{"experts_per_token": 2, "init_std_down": 0.0, "weight_decay": 0.026}
Below are experts of layer 4 (counted from 0) of a mixture-of-experts language model. Rows are named gate (a neuron's input weights, with its number), up (a neuron's input weights, with its number) and show model dimensions 0-79. Each number is 128 + 24 x the weight over its row's rms, rounded and kept within 0 to 255.
Before each expert's rows: a language model's description of what the expert responds to. This comes from a sample of Wikipedia text that the model never trained on.

# expert 9
What it handles: Foreign name fragments. Word pieces inside non-English proper names, especially Slavic, Indian and Polish ones, such as -ski, -ović, z in Bydgoszcz, -ish- in Unnikrishnan.
gate0 [110 111 127 134 125  61 133 108 120 139 124 121 115  99 126 114  87  94  89 141 140 134  76 165 107 121 169 125 129 123 113 148 112 135 142 121 141 122 152 124  83 135 145 141 165 147 162 132  87 125 122 142 165 128 103 140 169 158 136 161 126 144 104 143 121 116 132 118 134 169 121 111 114 122 114 121 102  72  99 121]
up0 [127 142 141 104 148 139 154 123 147 124 135 111 136 133 132 123 144 129 183 137 140 127 147 141  97 193  81 111 128 120  99 141 105  83 147 162 133 167 153 125 124 124 134 126  99 138  87  81 146 114 121 142 178 190  98 134  59 128 120  97 113 114 100 117 148 129  90 118 114 139 133 135 141 142 125 153 136 149 134 163]
gate1 [112 147 142 111  78 137 123 123 112 184 129 119  63 105 107 124 120 103 131 126 130 194 107 104 161 138 147 122  87 124 151 142 141 122 123 117 161 130  76 138 110  88 132  92 136 124  98 101 170 124 133 187 117 147 125 151 156 112 101  93 138 155 148 134 113 121  84 145 172 124 114 104 118 150 160 108  94 162 144 111]
up1 [125 188 105 108 127  96 131 128 103 177 171  80 126 120 166 167 128 119 138 155 129 123 152  66 140 113 152  85 144 115 153 149 135 122  97 120 101 143 130 121 124  64 121 111 111  99 118 140 126 128 140 160 111 136 161 113 162 134 135 131 112 129 112 143 111 136 166 160 150 131 124 136 102 151 125 132 134 159 149 117]

# expert 50
What it handles: Name-internal syllables. Vowel-heavy syllables inside foreign personal and place names, often after Le, Mar, Ad, such as Ad-ina, Ad-ela-ide, Le-ip-zig, Z-an-zibar.
gate0 [177 156 143  89 112 156 164 170 133 121  76 117 104 114 164 158 142 166 128 118 120 130 108 110 110 125 138 120 117 128 159  95  98 129 124 118  90 100 159 175 127 122 135 143 127 112 137  91 101 137 145 146 137 152 160 109 115 101 119 106 136  55 137 109 106 149 167 107 145 137  83 140 113 123 119  72 159 152 100 122]
up0 [ 90 121 136 107 115  83 138 120 143 112  83 116 129 170  74 118 132 117 129 145 164 118 104  90 140  97 115 158 151 164  98 167 144 114 154 106 177 114 158 124 162 163 144 117 168 131 164 164 136 135 129 108 152 140 119 122 126 116 142 124 146 132 104 135 142 131 111 130 120  92 126 156 154 139 150 128 113 136 108 129]
gate1 [101 141 133 108 103 130 167 142 146 127 151 100 122 104 149 149 145 135 115 113 108 174 155 154 148 153  83 147 131 150 170  94 143 132 109 131 104 126 161 137 155 154 155  97 100 104 143 174 137 180 123  72 135 152 156 106 159 153 130 102 105 136 138 136 116 147 159 144  80 107 172 138 150  92 109 115 106 158 147 148]
up1 [123 121 132 119 122 136 122 171 140 127 129 130 166 129 100 138 131 169 128 121  99  79 114 136 155 129 126 119 134 152 130 183 172 130 144 111 142 110 119  67 118 124 119 126 134 134  66 131 140 118  77 134 147 117 130 139 158 137 135  93 112  84 137 107 124  60  82 119 158 108  99 111 143 127 111 131 167 133 168 114]

# expert 4
What it handles: Past-tense verb endings. Past-tense verbs and participles or their -ed/-ated endings after was, he, and, such as sent, sold, releg-ated, respond-ed.
gate0 [133 135 154 164 128 132 149 160 137 100 124 126 128 132 140 124 113 129 123 134 146 130 106 137 132 101 126 109 139 148 109 127 137  87 104 120  98 178 114 102 153 133 147 134 110 115 122 135 132 134 152 104 119 159 125 112 146 135 171 125 139 120 108 158 121 147 140 158 170  58 134 146  81 156 114 124 162 107 161 149]
up0 [142 133 145 117 134 164 135 127 148 118 122 127 123 148 157 157  92 105 129 139 101 120 136 130 147  68 135 141 102 133 139 130 101 102 149  95 119 176 134 180 130 144  85 114 125 109 140 159 105 157 125  76 116 156 104 148 140 160 158  79 136 112 123 138 114 107  88 148 147 114 138 165  77 120  94 145 130 147 141 170]
gate1 [ 94  91 121  64 123  86 121 167 113 136  95 108 129 122 117 127 137 146 154 152 128 142  92  83 179 108  94 193 110  81 111 143 135 167 145 115 145  85 167 137 142 131 160 188 130 132 132 125 120 136 138 135 148 121 127 105 136 164 134 135 145 145 152 149 164 101 125 107 149 153 125 125 153  87 137 125  98 146 159  99]
up1 [140 113 166 118 122 154  79 165 128 119 102  99 109 165 106 141 109 112 171 183  67  99 134  93 162 104 138 168 137 128 150 123  97 100 118 148 137 135 126 155 147 109 130 148 119 145 133 150 132 150 140 111 154 121 145 115 126 153 122 125 137 103 117 113 153 126 156  71 151 162 123 123 129  55 133  86 136 159 144 112]

# expert 6
What it handles: Place-name word endings. Final word pieces of proper names, mostly places and clubs, such as Silver-stone, Péron-ne, Carne-gie, Roche-ster, -ville, -dale.
gate0 [134 177 132 122 114 144 162 150 109 134 169 105 107 132 124 133 135 104 123 128 102 113  81 170 114 158  98 164 155 138  98 161 134  82 134 160 134 163  66 121  82 103 127 167 116 128 137 105 135 117 117 141 122 120 127 152 122 127 170 149 107 172 132 185 100  88 118 180 125 131  87 111  89 140 150 132 175 119 129 100]
up0 [108 147 111 112  92 168 113 104 118 140 131 109 116 115 141 129 156 133 126 127  99 126 153 116  68 205 123  89 140 133 109 144 126 102  88 126 136 153 130 115 128 131 151 126 114 152 149 123  78 115 155 139 128 117 106  65 101 153 130 152  97 112 138 147 124 140 113 131  74  97  87 108 100 158 127 166 160 131 120 128]
gate1 [114 136 135 127 119 164 139 119 130 126 114 104  88  96 143 138 125 151 152 133 159 146 118 118 121 123 108 135 154 113 131 101 156 106 124 149 139 111  89  82 144 110 123  94 136 107 105 109 133 165 143 164 120 138 160 121 166 147 137 120 195  99 116 126 131 136 143 119 128 108 109 180 135 152 137  54  94 162 109 143]
up1 [137 147 134 181 122 108 147 157 111 139  99 126 160 124 140 112 137 132 164  86 192 126 151 140 107 114 174 159 145 167  98 121 141 126 157 113 127 127 101  90 132 125 117 161 138 116 137 144 137 128 145 106  94 141 151  93 107 127 119 157 135 126 184 129 158 144 111 145 157 162 145 151 165 192  98 126 150 103  91 174]

# expert 43
What it handles: Table column separators. Pipe separators between cells in sports and records tables, plus some verbs like was, were, is and conjunctions such as but.
gate0 [135 114 125 106 119 127 128 140 113 159 112 159 123 114 195  93 100 130 116 150 110  99 140 136 118 114 103 142 123 169 111 135 105 156 138 109 128 119 136  65 117 107 101 118 162  57 129 121 129 153 148 149 138  79  87 129 127 173 130 152 142 116 133  99 156 105 118 130 112 141 129 136 102  98 143 146 115 127 138 128]
up0 [190 140 117 125 108 140 112 149 108 166 150 136 120  90 157  88  86  99 130 146 131 124 138 113 130 125 118 119 131 152 114 138 123 148 134 107  83 104 167 111 127  54 114 122 131  75 146  73 117 136 174 113 136  87  67 149 149 135 131 151 154 124 145 113 138 102 121 119 133 152 121 150 114 118 140 136 138 116 131 113]
gate1 [125  93  95  83 107 119 132 131  93 153 137 134 123 143 117 100 113  88 134 158 184 122 107 113 132 122 133 172 136 185 106 116 121 116 121  90 125 132 135 149 138  77 132 125 121 142 158  89 117 164 199 109 134 122  87 150 151 149  86 135 178 142 139 125 114 121 167 126 111 145  96 118 124  98 121 115 131  91 144 122]
up1 [129 147 146 133 165 141 144 125 133 134 116  69 105 114 127 129 127 159 112 125  99 142 100 150 113 116 135 152 123  98 125 110 147 120 130 154 133 127 115 103 107 140 119 124 149  61 113 122 129 121  59 125 109 153 165 146 145 134 167  95 123 148  91 117 143 113  77 111 169 161 155 135 132 100 169 135 111 140 131 103]

# expert 12
What it handles: Table cell separators. Pipe separators between cells in sports, election and filmography tables, usually after a team, name or score; also semicolons and "born".
gate0 [133 119 103 102 104 130 166  96 129 102 111 133 114 119 134 125 106 129 143  83 148 149 118 146 119 131 126  69 158 160 135 139 152 117 143 146 115 164 116 173 176 133 128  73  84 116  97 120 136 112 113 154  73 103 117 124 108 182 127 117 126 118 151 142  91 114 157 118 106 123 166 104 102 136 150 134 140 125 128 138]
up0 [134  87 159 102 101 115 103  97 107 109  87 143 134 130 146 165 107  99 126 107 153 121  90 130 101 162 154 100 122 169 123 138 139 116 143 190 142 142 121 124 174 118 100  95 143 111 127 118 146 106  98 161  93 125 151 136 157 191 118 140 152  93 120 143 112 128 152 133 119 176 149 144 117 121 170 126 143 152 119 146]
gate1 [129 110 147 102 134 142  92  96  86 148 134  82 142 168 119  98 152 144 101 119 125 100  68 145 165  98 101 144 160 100 143 139 117 117  90 127 121 166 126 150 110 110 138 123 133 160 138 116 150 121 123 106 116  86 141 144 169 123 113 106 128 134 134 140 106 150 159 175 121 111 144 128  71 113 145 132 105 122 132  91]
up1 [ 99 141 128 107 124 117  84 107 170  84 122 115 114 153 136  98 135 140 120 136  73 131 171  92 154  85 167 111 170 149 151 131 137 141  99 158 130 191 127 153  98 132 122 110 120 143 134 137 104 158 131 122  91  78 106  99 107 130 134 139 158 128 144 145 117  78 106 197 130 130  95 142 120 130 161 129 140 153 176 126]

# expert 24
What it handles: Suffix "al" and "the". Adjective ending -al completing words like formal, postal, informal, sectoral, plus "the" and possessives after prepositions in running prose.
gate0 [122 137 170 117 115 139 119 161 165 103 144 128 151 141 107 137 100 137 178  95  80 108 154 163 108 134 135 118 137 109 109 126 142 118 128 108 150 141 143 105 116 140 146 169 142  86 121 124 142  85 149 108 134 105 132 120 148  90 100 116 100 122 166  73 166 136 114  96  86  94 139 185 126 113  75 111 108 129 139 142]
up0 [109 124  62 157 180 117 114 137 140 127  80 171 145 131 149 100 152 125  60 120 172 148 101 132 139 115 157 138 126 135 108 167 101 130 109 141 109 119 109 132 138 137 123  82 114 149 141 133 144 111 110 142 114 142 131 139  89 119 107  98 127 140 139 152 128 135 115 132 107 168 130  99 128 140 142 101 156 112 116 145]
gate1 [133 115 141 117  56 113 132 159  93 102 183 157 154 126 175  88 141 126 117 120 158 138 116 120 155 142 120 141 152 134 126 124 146  94 150 126  74 135 122 165 130 174 122 114 114 128  94 145 129  85 119 145 146 101 147 125 160 122 133 122 114 173 113 105 104 100 123 100 123 133 123 118 112 126 103  81 127 135 117 119]
up1 [166 129  91 123 151 120 126 113 142 158  92 149 136 144 118 160 147 102 153 156 136 158 135  81 147 116 130  92 115 145  79 142 139 158 115 127 152 142 113 127 112 133 178 101 131 125 133 122 102  54  99 117 134 142 166 107 138 121 123 137 158 124 138 133 127 167 122 143 177 138 134 117 139 134  82 131 124 133 117 110]

# expert 15
What it handles: Table cell separators. Pipe separators between cells in Wikipedia tables, mostly election results and filmographies, plus semicolons in flattened tables and heading-end breaks.
gate0 [105 110 110 134 148 135 134 162 164 117  59 114 182 101 141  95 148 123 125 158 137 105 112 151 102 166 168 121  97 146 129 135 153 140 136  97 113  74 102 107 121 144 105 153 129 115 181 105 156 141 147 117 139 147 129  60 126 153 146 110 107 132 107 106  95 132 120 132 102 127 121 142 166 113 116 118 157  90 154 133]
up0 [111 138 124 111 164 121 129 143 135 155 147 114 140 122 143 170  95 153 104 128 118 153 123  78 164 139  97 147 119 124 115 117 131  86 118 114 135 189 183 114 134 154 129 160 107 123  78 134 146 139 141 159 121 130 113 169 129 182  89 132 136 113 155 154 128 107 131  97 142 147 122 159 105  99 153 168 139 145 145 118]
gate1 [131 131 137 130 105 135 160 130 150 151 150  87 101  78 155 109 149 103 162 138  81 145 116 140 120 136 116 139 152 157 125 110  82  95 113 141 141 132 150 103 139 162 116 123  96 174 161  99 155 134 150 154 140 144 125 101 139 114 118  90 126 119 142 161 139 115 143 130 136 148 102 133  89 124 106 125 132 149 102 115]
up1 [146 118 169  97 171 150 125 129 145  96 158 171 170 114 194 158 130 135 120 152 141 148 108 140 147 111  98 160 126 163 117 146 114 117 146 139 162 100 152 102 152 125 103 101 117 120 159  94 152 155 107 145  86  84 144 110 120  95 123 102 131 143 128 137 147 139 119 109 135 162 114 149 101  92 129 132 153 147 104 130]